{"d_expert": 96, "activation": "reglu", "lr_router": 0.00111}
Below are experts of layer 3 (counted from 0) of a mixture-of-experts language model. Rows are named router (the router's row for the expert), gate (a neuron's input weights, with its number), up (a neuron's input weights, with its number) and show model dimensions 256-383. Each number is 128 + 32 x the weight over its row's rms, rounded and kept within 0 to 255. Numbers have three digits each.
Before each expert's rows: a language model's description of what the expert responds to. This comes from a sample of Wikipedia text that the model never trained on.

# expert 15
Description: Organization and work nouns. Nouns naming organizations or creative works after the or a, such as film, album, company, school, division, group, Department.
router:112109116130177115136086126158100104141172098123098138139184059139137126130174126135168135133114129141118144137124170136093097067140054118155071149100118149133133121165183111134131164116174078156146184150136068120138173223093171191159150097136103128172185163151071096179091166130106152096124144091082069134156114161164142098134090125195115067135148136171125131144117128157129132104152
gate0:168156101155191116115144187075118165162086112174143161123089123147129143156133119140123117115164155182183169129169160142158125164083111067131139135129105123107116105119100082156124142095131109166091121176078095146110166099114132103140156122198091147077151138159137166116126123078160142139106102118120165139128117144164147136178134174106092160119141124109113090104112119184107155124145
up0:107130175144116158187144159139122164147187121140117130148150131133150121114107088127144145073179098102068098158120134073157131133186111104100150173108100127118066102116099123120148131192106160111144147120179159162113126155093169110111162197165135086147133110097125128124154136115138159084117160183157053152094156103120126144174142135162141127185173088099129135102126135151119089138139
gate1:128142168133127147097119061130124159136128141112161152112140095144109128100140202118151162171082150068072093137168122173115062100159165168101115178073139138161144102101118150119111081098098182152132082141087111130151144143177175131118104131125215084201121135122089168116155077155162114162142112169126163130105094105129149111208161124172142140125125138105195162168113094076170104181125
up1:127133123127109115150121135115168092137138090158151158126143128197156175164085101159146109144113114094188105098082089118137123158156143173138136181130178140114155103149133181141158132120080122102135105123138134166210144128122168203137077088177065159133189118116122150173094071130163178155148195158088106138160082125137144109143179140222168172100096173154175116120140127084123134130091
gate2:166095121164087164150164111153099120133151147168117125108132115167101140113118133111152175084129176118194119156078086143088156171071103038099169119114113127154128116145137125119164181121168126137113170136145108135126132140116148143080118167152119157141185158136112078089078138089202166115081126126112131113127184085148111169198137131199109123144053142139168203120149143121157153099051
up2:146117170177117233136095161126105121087158069124132095133158101096111138157104116099129105170072106110117150114142081173114095099079089180121183112105115125123111103135145121126123183101140096175194136108087139097122141114174096175153114082156129118058159089108050102181098139151097109132139121127132114058154139095094073164124182104122083130138137094085126142137172121120144159123095
gate3:075136084117141136183161167123181114167145145191053148125085183106124173175193079113166050117169138119154113153106110093112138129119150136087118192134097138131199137172091108147098145135120110088130140114155089108155155122131138128165148125127145097137134142181129144165147126105109151178167184110103131104079148115134061167175129085090084092124130127167089160131127120092067115086068
up3:163139120128129127094085073109131166110110092122156083094127133150092040122092185108137212105117135093097148110095115125166169161113153118123171075117172083128061133057100140098154085156093101108091115168108159136079090101122107131089078130145109132121075071102165142147102155076107118079094082156164164140134055145087147069114141187138140134157132118090144159114106143130202116127122
gate4:145195083057156128119102131098091131135155206117108122083139127124111122161197129083145113180136087137201117164128136074110144176158172044091092142085095159118120137133084110134071151127123136122110114106116126193147128135112153105183139122081160049156073133102102147116182100137190150082116160115180123128095131098152128140098096165145117134133168163148148149155121100174094127144144
up4:160079151161129087062110131189120148121139122111195129161160142144155115074100141161103158134122113142148209067149103104160128174126047185119181127071099109115151141137140056153150151090122134156168128073112093167135063141133101095119094117175117243107160142134144113143093157146082132151105119143143137177144088142172173177158116089125120152146110125093154082132145117107089150143112
gate5:169153102148067098182122137050171153131206098092132092152152129138146120111133109134127153146098187048109093109148115123097092156107126109077129117153176126128165130203173143116099091137137140111166143135164070120150137170223112092154165154146093149124102088199113103128139114153084118162147098093051117125136147109107153206097201127120116123099151168177152165055181165152145085068113
up5:100178110142131162110099125081115131088119158036098111189160139133139114106148133138142132133152154106106153032132064148139075129064131166104101132077112153166176131176152107112136123163118162116165143153158112152136081158133123131092147132102121115162111167131089183120099133141053129197136108132119127223140162168134143176106094103074094134120136143092122130060106118122135145098104

# expert 31
Description: Area and category nouns. Head nouns for regions and classifications, such as District, region, species, term, name, usually before "of"; also invisible characters after coordinates.
router:094111145158101095139156158127129167083112131117096110171207126118103106168141153151120109160117150182113167134138153029100161058134059173141150082138113147060081157109159152093156119085119089181111165077119143143127118113112140110148148142160074149121148129133161101131134140119145114112121167114143159088140073171080117115101155148108086088144146106148131073106151074167119129136055
gate0:122083154126084115124105111175138113108112111106107111134098133171088132183108118127184214184200113174093115121204178113115124145150204133119156137095074150107141100120144114089105200074154167130133108119155124175171097147159146140120105100150095107079156146118126202184105115131146136100151140119116158137161101190127062168142160150116111105153133054073108104126110129153095120138150
up0:140108164098136094091105174158114117060125171080121075132133143118106074139106150100183105122198109158115136133108116087102119139123112170070100096143142136150112120090110142056158102103121166130100117144108181123179150135132128064069161162085149087138164123094120174156193115120154099042102118138139127143122170162058093137130138092154103052106109159129186148199084081129136211131116
gate1:151152119138137103122145146086108148129149125169199178099175214108103183170135160141099141152146119119130074164153123092116101143168079119151091107091159131121106111125101166126198098105131153110121116133110193184075093114092140113115139198134126095116106130156123127148137153108126067093153174146176148124124149105123098189140168177141108092103104120156131191110107120159186147133127
up1:094110117112110141093109107171167086129096155071101092149070057131160081131156097137178095098152122129111176075081114144119148135115164077095149142162091150151193129116156101120094177174108142108181154088165073073221148135169068153131106100117171095141137112107101134121112109100144162159100131141111120132119122170128115077178103117136154157151161122096114087150135170084112114141155
gate2:122134114120042171128159145138142127136080138113094124107153097133142163107088141173166073182112143148188068180141164123165098141088148147166176116146105163154128070107149214094121142112084101190118105110118140115169144161125117122157089146089144146126159182153097130120164140107136176169098174164095164100085159158099115072164127133106191148134148100148163139157114137123146065211110
up2:160183151118159133165091111098197165101121126088131143150100084109124121153147087087122170097157158061115120124149137148124071118115156101064100143146090137136146120196104082119086121167111164109167140116096116092170145123113115097087123142133133095125116168131188114111107107069194100138105078108184128225156116113155127178133158202092090089176146184086157120142116110140123184098154
gate3:141144188167105119093187028094077116044147144115151109109146104146126117095112076138159100157103078111135103129121086161135168150138136144115114109174155083154143158131101123151187097161089135150134111131124152103151151113145181174120156051128139160092080079090087157087125103169128168111110147134160115125161118158087149098086134111156128177099093157111103144128109129144146116122111
up3:152168175153141118105179034104116077067130143084121100146134118131103107100137085097137062117094093104106103110107055171145168139138137165091145100161150114121122117150111123183177085159079133139156136153154179103168160105165196192130194043154202127112085125112107174088101142085132092120109152132163137111158136153091173110115151141139070169102074118128132150106134109158148098094118
gate4:181132139089124133138064213097141171103157112107148109151125135145102149081183139152127124166142156097068137116173096131144152137187143122133151094089139066139098095126103151175085145080136126128190098085173179117118092086082140121080078202117153106176140108142129091113111129065184111144151144148113173115059123077107119076120083147168154117150108084152172153154131098145133134169081
up4:151178159139126195144094127107132138092132132137196147156202143106127081141105105142069136147113132132153121143119134110159116096147134171146061159103163103152150131141117157143139072101133125165220092183157117118120192092076122165153116152161157110095153122113180154112048105181149094150092134098149181134115147135170119152121157096101155178214128107171144143109144132131133086118142
gate5:189178141121172085134114163131115139132152120110118151130151120117093149106123098146088087125125186136125149070169110152130153140096088112072165134152115133172130076090054097143098104097102078119060158142183152178095157105159133117147139130137129157130147162140171173095137145102103132094110180146110141105111078149112138134091059171144096083138130152154071081145083064157118040140083
up5:070118144161135107135073103087112154120081166069127154134156070082109169082157183099123094170159187127155126116156154133158112159172131104144139096164103142091192104147161115113107122098090181168158110144143099148083136132143131178181126111127157149143136170088106168069105147138085138158144140108153114110094143109186119086138141037132172139127115113062127071167058165105108171124101

# expert 18
Description: Foreign-word fragments. Word pieces inside non-English words, especially German, Nordic, Slavic and Polish, with diacritics like č, ö, ø, and periods ending foreign citations.
router:176139113134202144171131060156156155145093149153092182065117040081149116192138117120230091146126134103133120164169150138122127190094140162175118090161102100160109109120092091123101175100107111101076134102153165137146190130160192168124123180131175154146093092120122118103145131158155122066054077086123105108147152125158162113116122144155149090099116133110119158136144164171187118105107
gate0:177174142173141117106135151083103151122109138139129127136170104113084105085165137101094127094139141192101152111094082146118132111189158143143156114194139110109087131119102158123151126111101128093087094129087145112139150161182068119109116161067138186131097189141063154148180142135073121160148125184200152115164136104125157107150158102163112155121076113122164101166152122082055073126156
up0:040120128106177133129140184116153110135098086139121147159124132089178142163091127161167122102147218055069135095085083111171141191109135095127098126160185156156126158137132137167121069126177177117141145145137153150130158076119204131148154140175138140113125082141171126190102085208170148144192148121068138116115158117128155136130137127139100120090069170097106142120074149097109152127214
gate1:136112101148098123165110067121119116081108126116133134189109123125124124134120213146102112067112171129143132093145136149164145128173105097127124167110151107136157110104139074095177161149137176121149173131088127123090064139127097171131126114139165156099111102149084161141103162095159146151210147163155077139155085094076133072141132133127140144121082065149165100122147123124103097153096
up1:110120116086127106145140092106102200116129075116155087107135196116154147158093151166104073097174093098176135146153120123116142111109125170110146129134116099084125142145131120110171165111154104119141108167088069179083140081134142106072142151093061136093115081116009136161109128126079088075069133089156125140107103121138141110047136154069140145108061135177114096066112181146106062145135
gate2:132142075078140196143063093136102110147085150094133179131118126131076077145110122138105098214162148177140123146131175112103161130106207145131117085100098140199156118114138111157127067112123154152087085091073108129174083100134164062071112110164191078088083137129148143148240110134030101166142095123202107087129133136086045128144183109073135109093169163148120103100128136166148168101123
up2:173108137089167135118128172060120154181165098103124092115154124129176215185160117154128136141137051127150123155111115141115140164155097110086107098151158127141107071137120167116164191124090128085145163129149107145070216133204046103093180129106110132156100124107146060150102112120115159078167184110121157109168165119199107163118087119164128140148115140100137137184134134030094113101058
gate3:102122187153198142133131164093150112132114156141105122072105111164105155129118193130124117141166116071086140143154167142113164118104141135165183203111172149113106138128124112142132168119128040109165150110084118117037125150143145162101111139096097086135145134109143109098129115114126147085183177127139141134115145163089190108147112140108171092110115156177149100117136126136117117187081
up3:125163075101084165121198110124158111124101128138182182136109101120168087124156134082106078100175108134141182127108110160112089080129178117109152094140133144137127166178145120158185174123155076138120066071091084117131092069112142142082127143132109152135114118093115162128092144156186092103124103102114165122111099119085098131139129156145158154110182159079104080128154099113088088069159
gate4:135186125106178118119185150156100118136087163110142107225095089162108115157128172122151123133095184140141120096090146186135116155151115059125149105082128128091157142070123095124063116129144108056145151113163045074087091104146128120151126140151151100096093136118152096167123176103171117101131102071131096140142140116096113104120043108094115139082098172146110111134135192176175105120149
up4:183142136108116137125060134134119111200165105095139117121155105158191110129160113114106135146166151196162127123123149128122138117069107182153117165118075190180152141115181138121142114086133127114081159156032212119125162122168158121174093114114104147108182138143097117112161115180089100135118160146064178116146175080125084130090141107175153131098187119143141113180132134104128146091150
gate5:117104217131089103054120140138180098034159149126103086160180193142096154142089075109145124172142078162119201144189090117096130134186158171139183130119103104068141161140130127117189153113071138134187184128131122112088072117108112100072147156147146138114113171125111100149135161027075083086086140141140118120147147135115055130187141162152079195147151089107073091125095158103095128113097
up5:123133094152152149174115087162149143194135130106107146107129169103185153061195129140117089139127091172116052128078105186157045163139164113169091209113124167114163137148148094151132093119134157145117102183097119156134143128105202130128091105088136142144113086161108075139192114172153151063177123095063105150152096138131169113059163106126137096145195100114102150133094125156101089108171

# expert 8
Description: States and institutions. Nouns for states, countries, cities, governments and armies, especially State or States after New York or United, plus American, British.
router:100083123147171147175137129096115169175122124143108145091141097119153132153114135167067099110102176083077195073171125111175087122112045163152089113123142106084148059067168094160105176100150166133105124121183126107136165164129128151114094132097143107070144173103133059171138118189148082120132095088088090067139170118115079105137105155147131089175190124166102164114126129096113185111136
gate0:115111073108076079162082146082081170182154087148199079142154113120130200178112176128118138116123140156081121138122094102137102125095125123132094121084106123120105134138148160128140090188170187140137167135060105105129140126122154172140122132086114145105145095098138101195065066106179064070097114102140143149130140141086110193114114175170103135130125108129157149092184158177120102129128
up0:108135142121146038113104127104124147109117069091148108112153101107152159137169054121134127199070164155065105195163118082158046117158093136135129103098112066138160146185140119196183094199138160127180142173095185094156074081154153156160138105103118145120051121134112154152109103091144103145171129141166185068116162140115159167068096151146167116127120147124120071111121148187107088105084
gate1:099148131113126179151129147097142120090141044150124092140198131110150167092161112117109123148092096204141118128162105067173113132116129120141087140064164107147146144134129141188168088117072080167141159137114172135162134104065164144111154158106115178171101061134120149166138165104136074092173147120216128137090119102099124058097105144078101128153119099127156076151119093116174112094077
up1:176119141149143109158131184144102123146058143086101139124110143131114118165112122183178102189118100092113113101134111152157055081096130145158171098156104149082125080121105156091081162152133152110121109097099103083139118122194142167158132122197103162127104118086119129103079160179151138136126118115068143116100093146113145153148139164121174094133212105172126140153123183151149099112126
gate2:183097083052138146133113170160133137197167117168177101153111091151119156147179141158162092123125123176087125126130107108176119143145084073100104083088149118142122125211151159170159085129207132050112103167145143118101163131102081128157100113113099103149085077137146107165131131117182152138122108118062141193155116053080180106085108095121141090146101157122137118112170092148165166144182
up2:055110162159103087171155117120099113107121156115133114107126121115099127154106120160126148121049105113171097168112130120128137182130247093163084101138112184126090187118122103094122155118147126178131112107140131133128158123109153101081150126132117154096125095143147141138069125141119160075120125189142182096091103102145117105208136160182174123133147143189096160221192194145089124093083
gate3:126105119184170172148115111141122124081116145158096113132146078087133197177159145143055115155086145133115056125120135093119105126114076098182191110101156124111096135127158179206120126181138117158107155105156142132169089049174133132166183123152088127106117135120108127144104136128144146153065078137031060118125137118073139126106107188142105179060093140147172133135125120129104100177127
up3:111099129067140095125168136083122087120117103128149147130161147147098107097111124123163135149186162111130170164099115052106137179175167175142127112108090096098146124115149102077128113118120196115139115161139118123153132150117063111080131140077184104127121109160094125135172118124128109099117118082195189145137145069136118120112123128100117125185158171134130107162139106144145145105114
gate4:098157074094042177116094146050124117204121100122160141071149141133117141110142045157139112187097104121120181088086137099145132151058108147101139133177101092142128116122144175112105117167143097159173171149104099103140168121152091124145103153112155129078151132073128086086079075138098104168140115154102150146045107121073161110125148190115118107148176112125124129122118129146220106070156
up4:153166193158159118091110137215121081124083105103138145129131119091152116159131189127129170112138169189157120143170168161059143099187096127168060097123121122144165106108159144113132122173101149130153099134205137106114066142173124159078151126125163146117078160130127146114134170088130138145123157146124093106207133179164135119096087034224143153107143153184179101113136119113049140103162
gate5:118143133124118133178135133119165078185094114118093090113140127156163191123111079160147137114133040139151128132150171120114149113095121078149152126086138062143110156113109089137146076119144094057146059209157107172150128117100129132135082115123118157101130093148130115150097115133132135122125131107168196069105116116078100148154153238091162154138103126107152086105144101125112126113171
up5:149105182127137128134144135115135115165103137165138125170184157096080147109131077132120110137147153164082133192222136118114156144197158176107110095143093122128148105105128131141134110108166098147147156084181155138158077104095135119131098165111126107105172125080146100131094186209119110066173183090091166061184086118113095127128136117119123168173149057105173099128139089112106087104129

# expert 13
Description: South Asian name pieces. Word pieces inside transliterated Indian, Thai and other non-English names, such as Chandrakant, Sankunni, Malwa, Saraburi, including Thai script characters.
router:092148123198153151138116174144154134102090122126126149123139162119176135124171149169139146089106140079142111092159122124141123104094160142168139109125157099146142212221081152154145207092143100109146153128117130108143109109138122200149078146162071184176118109156184110098178136143137143189142133086161128194108126048142142147102089191135148156124072115123177104106177101096124129086142
gate0:130177107109096216094134144145151110169130139113076128130130101141155127141104111140046105170168103140139109141151123136069162135135065135149162152080161157151098135172171100127130102111117165150095155130125138159081079164152156097057151080119140115113059132177118096130124115083112151097101117094121076174117112174142056129091155115116145169097148070197116119172136134130132118115044
up0:127068136068149091141105126101116114122101140129187132144120143086131103119102147150228158096092154115144147106085128090135115110140137132128139077131104128080126141097070139124057176165132119104155100108154089052168168129115039175177118106134145099147156108079072168116152130104124150127117157189089169089160073122070185114157142091138120064119155158098111167130145117124175141149157
gate1:099156100139118115210126198098140219090159215128107143090112135086101169164160103081079170124134130140105118133155120165151097105057103200117108176066091129124118133137122150139152193102140129118052152149059161175121111087117162135139122156114136161134145131073093096156145153124096112170114107065142134091129184078147100116143079135130123137212120197113125164202152113123127094161135
up1:096145096090162121118137145153143146105165126110105122172161112120151136121152163142089116130176163171151156098154059197112112082056111165136149203118100142095134133151132093119102185059121143122151117155112054127122179154135155181180088166165181141165149187094124178121121185105155157146114064161158104132124106142187123169132132117189186129148144167134113139164127145149113167114143
gate2:143160124125120110016119126133149119109061108083131138160093072158107094132184145126171158158115131122132137124147115148139128103117153084079193090096105109123122122195094142024147144145134116118133088092071104167150104106158096124161116139084107113091116149144117107169119204162136129092166119098069132118181100144166098144159101124135105155115158124137125091071168096142140099091136
up2:102108108121127130210090133155112106127154120176106116076168157123155163143074085147100091113141118168134069122097091125097164155133099147120098193147112157123146099076140100235133108156132163118112152165185140138129151170144161147102182119164116089133143136068103157130175091084128128163073138178157131167128170144132120115120184097131138119107104124115107146135108168062173168157104
gate3:112098102138172094122133114158094120088094125092097090100031140094130125163098204134097122132154137122136094109136152141101109080180155088162156135139076136092140128135077095112099197035151081115115143114126177092151081083155116138107165139101116050112132096154160118135181163121061074161182128136152099133149134104115124141158166154098124195159080083188126113117161134140158142102166
up3:135155120120087158090125161145171086139095126128129111124112164103164127144144114117179124125137125132118157086106111153127130135148189115143124118130156160132170186155141165188173177112135089128210152147144161093140168112114133139107122103166100090159078125088135057105151163071150115194105184142115086155089133178109089177091138099078124187148113125148135099126134099125097114091139
gate4:093117187129198131113139169141122144079170068128099098064063078125146146146145149065126183131145129155150143099140063093147094161123112145128166117162131136171096117112118093055160134109139115143109132141152085102144123126140168136138152073115089124142119140138157154228125138137127109157124120109144142098112043128112131137144112138153153135153154145122123137122107158154198161141134
up4:141118149169195128155143151110155112097122097113125092059079060104148121138164170062145174167145147147150136121124095113115143195158152146137162144167124127186107138111127138061134112157144099126088162103135099087122135130181204115149161074110108134142134111143181163202125121183116084165116100101147130115098057139160117147122082132161156116142149176078145153122122179187170109112167
gate5:147121150133143125157106135113135113096131146154204122089093155171094109120188152110115123088160173167098119127105123136118084108189137107167174092187134062081078165114095100160129131126125126096144097182066130162086132102120058120101118168113133169108063140156165119077167156174167155062236112103114093128077134086079164144119136130108134096192182107197068139087162084085140150147186
up5:176117095109092119149115133099095098085105127163160163119170169135128114164120136136141123148165098131190128119164114145085124206151118149068114075130141061181102093125150139184139109145147066219079133079102111145134133103087091151089088179117122110160165119129155120114126108101104160134119096191117098160135095124112065122099155145000139177155108070179158130105125189195130087129090

# expert 11
Description: Personal name pieces. Common English first names (John, James, David) and surname or place-name endings like -ley, -son, -ton, -ie, -man in lists.
router:129132101123135108179142112165152096148137149157078160112151093084189090061132137158153134106131101098140104121095162082095139082087103131153104122163137119095145117096195052169155082156088206053108106114101063143100067105140095135128042140092165124149107095161096155117108167095100123185107097107210162165076124151133181138114171107181131129124132167097115127111079187200167172163127
gate0:160124118119172130117089163138164109156123127158123153117084070093144184108161115187137086087105159134112085144099139174168164110103085125087122148177162107080127137143141135132157119168148085176171112118105144171137166142158144144197150178168119101125113109163109116096140095100089114178101106152115134087085103116143148117112112118121159072112105126112184170147141091159166125138137
up0:117086139113100087078200095131104139095155112172133119152117112098178153111099173144171140115126144122108136109127097142115127118143183103221112074101146137140147181131096097141223126057125158112084104134164162207157145104128073058062163135135099201193121152124102165121140098127154101122130082117131102102088141138055139146115113142093098137101183097161104110163110105150131177114097
gate1:069114129147065117128117096145150109140034103132133159126147110111101091182208172204142143109087150154136121124099106102130120171079177169156127194125100109082140201168160154182164094137095172115136164097069105127115109112118114141093154196144139050162089097140100076142139154098132073137108211113171174212073102143085101136123128108092202102100153146095152142142089155097090124142122
up1:193142073137095139095126162088074137118089068123116153155179085137059123146145134152171139140132236161116102122106079182114151120097123120106156130117082142161084109128123151148143115126132167107128150159140106142113104147142156169140184175103096114126061155094069127208072146145160091158124193091082135159126122143131175146167134115078152126159134157088180130097158134135102126068155
gate2:130121083107044161156129204162205129108098127132127159095053111089088123153120137078110160067123102154117153139118134180124120087121152096125124104126184106104120154145127147125076142094138151087123111131126132114128151060132147125039100132155139144118109155106095093131139127119125104123117096097136141098124166067143121103161138186113100182144186067125127134126137136110066121115158
up2:176177047072125121071135130164156125121176141099143177131081100154100118155099120075153116097161105173107162068136134210152154093071045146102094094131132121136113083103095130066162125129103152135154145188099126099092132158092175169113150047149142133168102149145079104101135100143084142128173114110125092130193070128199139172145086089164043150151119098102177139137139164115098155130158
gate3:154172120136127155140076130088162096125079132126120160106133114111184154125108123121095165089144153104128086149085110112089120165140109117164168171108145125150174137118153114148113116134188116169119163111135118158120069143172157182140097212045174137163086150144080107107110165138078074172126151122105125156107061116066117137127133111131094124180099119087158118118178121174127104082179
up3:117127121158109173223122121081176131089079112165081156126144106104135155131129168149096090091100110156116137125141167120119079044145131086171191160118182067144090152127165132169090082141144104104159139149132140167101086091150114142115149140157102175173124135132181168115116128119156091126135105072127188135132086063125105161098094173078107127194092118115104080186157105108129078103097
gate4:109088147125112169137196174132136102158169163162102060094116144117105156203080084117064100148082147137056101160111087102165099148120116144103105161102145098087147171147144079186129172066159152133129159101130152109112146087081178039125121136141081128174093151121122078174141098113180082124120124149075087114110135176147096127157135072183112128131130102196077139126151086130139125096122
up4:146166124129144085095052046168125149109077111064168182207162115143139097119164120113169125079165102117154139064115141147096167138133092079156119129133135147158167088104111188106108122243085109134143133170122122147141142174151144178143145059130184107075127145142090140079142164160110165107102138120150148171147116132095185167140073136119137111129108171118152122152098156123100130168116
gate5:121127046111103146122109102160190137125135124078124119144084122159116165124155162184065078164145125107141107151136173147129117139118138144122109102157121144166093172162097188054129113125144127109173170194087132178135095086172099194104122184097129133120131100150066105162114126122063150166141106101083111147106139068093096090110115110156156116160116146114211085145117129146143151191102
up5:104111099176109143116150133130131111129034138099087115154083132135127093191195133097116105147170103175059133152150176073110148068164107154094065101156162120121106194144153173091154174166115100135117212139121129209136059176145130157124118141133195150139116146100103113171149143133084091151181130117164158085109111108091056094126103143148150103143176100123146120097110098109153103144125

# expert 19
Description: Institution and object nouns. Common nouns and their final pieces naming places, works or things, such as film, School, aircraft, railway, Restaurant, building, often after "the".
router:140032121107108157125142119100106127143178101132088164162149122144107092172119151160150134177133144089108141116123157125142099066126101099139135160179118140081101150098168103104113148068143087129109142169137107105062146167137137135179055077207034135113137131087087106122111105158159115067161154124104134131159075109139072139111117157127105097147094118167184084149131097157112144164096
gate0:127140132137140188175120125055105141129178184155120146129133039111107159126111089118219167192177174122187102194161102083087183140148084121115098150181141152150195135100120069151144163089127143106137182129050155138120108140168110106083127105113127120163136135148108089091171103137153128109101125176113192184077154113123180105145151129099154159123112098181191153132031104175092111124089
up0:124124086105162136093161113188117144138093157170126061101166127124153126068131104121085098177050103151136105104061173125113162134099100116161073118079107144100157124153141102165136058151182117118104147144100108149154190072079116119101148130069126107123148134173104097089132146175102139190117136074117154187166198131099121167064117134135088140155174146136111143129109136142105106176106
gate1:111152075142136109121172131142110169080096144127134092110152137124113120078129194154131092178144159138113194079112130157171145135058098113133213131096085140116122092074150124037109098118117087108119152172181142125102105122147138079107108161197074160124182114106107106105151083158118083191145088125135072088131102145082137126103106185101107190125181064096162093153125106100136154090092
up1:157153136088080136120148115093102096104121094178104136116108139143109142112153123139107210097166107125067065155141102083148099130161123111125202145083100141101108123063104097097089135141100119118163130100139161163113096138130209109124138192106129110080135129120084131143126121121169142197157164170104154128095061104176123076182189097143133134107107066159111064101127139098139109113092
gate2:151142171135151125128145196127157179097154175116087150137122117176073137187148094075060129150166131115113108081111108129173144157124167142086114129139080101147188087118138130123205143097077157142111105161100139134113112107095152080155137122199079107140128181183119159159194104069170116110086145143119127098177098164152111134147116159103083080120114074148121087136177086175127135101092
up2:143167177079161164140121199111149114153150180169068142102086134142117137169116133101044129150162145120121078102145131075113094135186131138092086139148141124138191108136136113098179129099095109100133118147100096089173094110124180120126125122137087129090140174117162169158167139085169160091082133162116134126176115182157144167118113182071120093111097137174095114162170121153084092062112
gate3:144142163103086075068165101117096116162152096160127087127102158174138150120126099130118140152115177148170156171132125137124216113098184127074112126137049120108132118141128128092107136100142096106131160151082140133123201139190148098132104168190087142152176133108100074148116159165130139103139111135136079147131082165167104140132099163088140108106121138198133167139096191159163149163150
up3:186159096132118101108187160163097131148130139187142126099113100093164151130118153187124098131150152143115134137141148115118059137121115169104103165106118181142106094161115126079089087188182121090090138132130132114156124131099125067138226150135118099140177141140115104161160099200120136078127159144093137110134113169127114093168174103122083146072211100123157137064095131102149173121165
gate4:132130116097159105123141182143110092126108069092081128129152151150157061145131140150192160161155079133151152161173116126109162121117088125139227151164123119097117157133168119147189136090140056157164151123141049125124118130142103140071139144161077167148127141143160145125102184098170126135158127061151097150140108106107127125079120090141113110161161142124094158103093168125105102137113
up4:180152124082132117056129178143178140099120144107135129152085115090158074108096120112116124080174140162137157075129117109196095161149176136091164131135081115143132100073166137093139166166120159182144089123113135195138090114137194146119125081160152121133126177137089109111161135108122153198077113159099165150114061128068169087074156130133112185152134079164082158092159120134163143164148
gate5:147111137091093033139128117129135165112049161106156109117115135122121102143133117090151089114131109123105179060148080105084109135146160177147189174150139152150121058104086061105088108127123165135142087068119196154110118092141144134075128134034197189183098160133059125138179142075102087112153111133108166083126121161125161055107099143138131146093116114079132135160104168110132203189083
up5:109155140151136185083125120155136089138185090145141127147107161135110140082130138147133157133101091117154069147119177188136157099109109071109071096135063125105125192176157165093180136139125084154129118167123098174114148213095147166173158120212095086121128112125174122095095144119165192126141107126156122174104083161141087160168150088124167125152144111224097111089120090141137086091200

# expert 48
Description: Latin taxonomic fragments. Word pieces inside Latin genus and species names and suffixes like -us, -is, -ensis, in taxonomy lists and species descriptions.
router:125161154135181190136117127139122131092124065162109132135135163176137090157117115155094154143171103160161076091103155108112133102075102090155163090153080077155112139214101105194183199116096112100091122163137088148045128082144123133144165162162054144096145110153178147106111109133141123108119148075172176121140146137146117103169155156113065123085168146090098067116104159126158129108141
gate0:145125168126119183084131143140152116075139151135083042142175121137074094082184069027139168087168141148117148151156180110153157138146159096106147094096112156116134118167116123147117132153128164096149091142144139111186109122126133164170129161131112083114111133123132186102130128116110147120076165108088148097094166126078139165177117124156117156117139187160124149123107135128163131179096
up0:159086157154146174083111166130133158106156133157152064166107144076128127084138104111151137117180160098112147191100156102102148092134140101163117106095149133140087169172115138134130103096177161117157098112152162135128089107107194153147103184167096126103120112160206117149134077098108131135128135095116085122078179076076164118164130146140145192116117149148125119068129100127115136197150
gate1:110114108136184147143135131153143160135154145175209134077099149149188106112069114142091181110103131165141168110083148139169145151102107105138163153180094138141147117183148094168180101184089143107164106244146149159081131104141142132135184116162132110065121123114194171163116097065138122099090099132145145112109144120131136132075097133161089117149168148069040157093156144128197132168122
up1:123089163127096177076184127175140128136137114063164117104122121136130159088104207126151114141154084165135189098221124152126088123094159117121151158070109150154107125133114114165152084104197153132156120128159114149123127145135122129080099107083084028149134139124122129141114159060133109105147113100115124167158150119135171139132097152150149113153096111143162175084102130177073078121143
gate2:083096154139117144154116147104144126097122096173151102098098181135102143152133131128085103187213101153120097096142125139123088153154100081100170159176135121121151123123130145084093084113120145114096125190109055146106115147140123106111132124182110122126185096150132129127086145131136169091097199105099139144132138087134128101191126115124090122079144158143113106085076139127114093106096
up2:131153141100053189108166106132114178125106110107077148154148151171086079091095139111117092082102178170071101185169142129065145115161114122137154121082101117174122153151117079127131109169186094135141137119133163122145152087126157158127095086110160124128125081116124145096136114118113102176134132158102076131131103092119133090037111156125144179125142131177192148087197172149149157126142
gate3:080111133114141180180089126178164110175123143120108178138129118123093128150121167196152161085059060149164097095121143153129138213133118116168140080185138145088084078181145133132098123091126143122115124111162123165113117076186093166149107088176103191112174100154146127186103094103164091141157099070131116176158162192104150103126099122133133159167098121137091082115079113160179154086118
up3:183189093110112141105104117106173064189110072115128151167109159160091095108121125183192151147129163117151102099140121159123165084097143115148178111092078169074100142161161105097083144021130146130131099062132129200118099193168126146141091150123142147123084139145122167173165155138084123089175135137174126065135129146159104109145162134119177128136147118152105072154092162105079124119169
gate4:099150151080179166094134115105106103092129146158075098143081196194115196153083089140076111105126101130123102117170134176169141145113146156099109076156090126047100126123123137132154131092192094127131150088137150129134128071131085091101147156160087133053146097142146064113116081184103169098120156109125077094102087152107158238186119132093126164137098149105082128148131132146187140126098
up4:134133090100158119153077145077148114134115148125182164074116126092155058133132096125149128120106118141136140123114134145084062175152095135120119128138147158208155096087100152155138089108035112145142130165188100118147135118107171235095132138141130081156097076119083170095160170088142161142184100160056111105221206100146119077075129118124114144075155111182166167108156136097153128114124
gate5:122117135131136126080054132093072095115125068118124109155080121070161184122112115170218140139119094168121133068135159149132115132159093137140096148145080092086126123164169166124139090148118087128173157150123089132123137115136129144106140178124097153118095114139084095079176100084131140126153128119142089146168096146138142086085108103165168104117157122090068083148160116166157162092127
up5:136147130091098176144165094202131216183152102157129118117133137106100076146144156083088098134117136121094158162163071085132122124153128168150121070129137180095131083146083130122146161133165136147128179091128107144149149179129076105120127075112099082107138173106138077219081097146158155127102132107114194148104148178108121182151135108123147113177128124168127116143113125070128123128142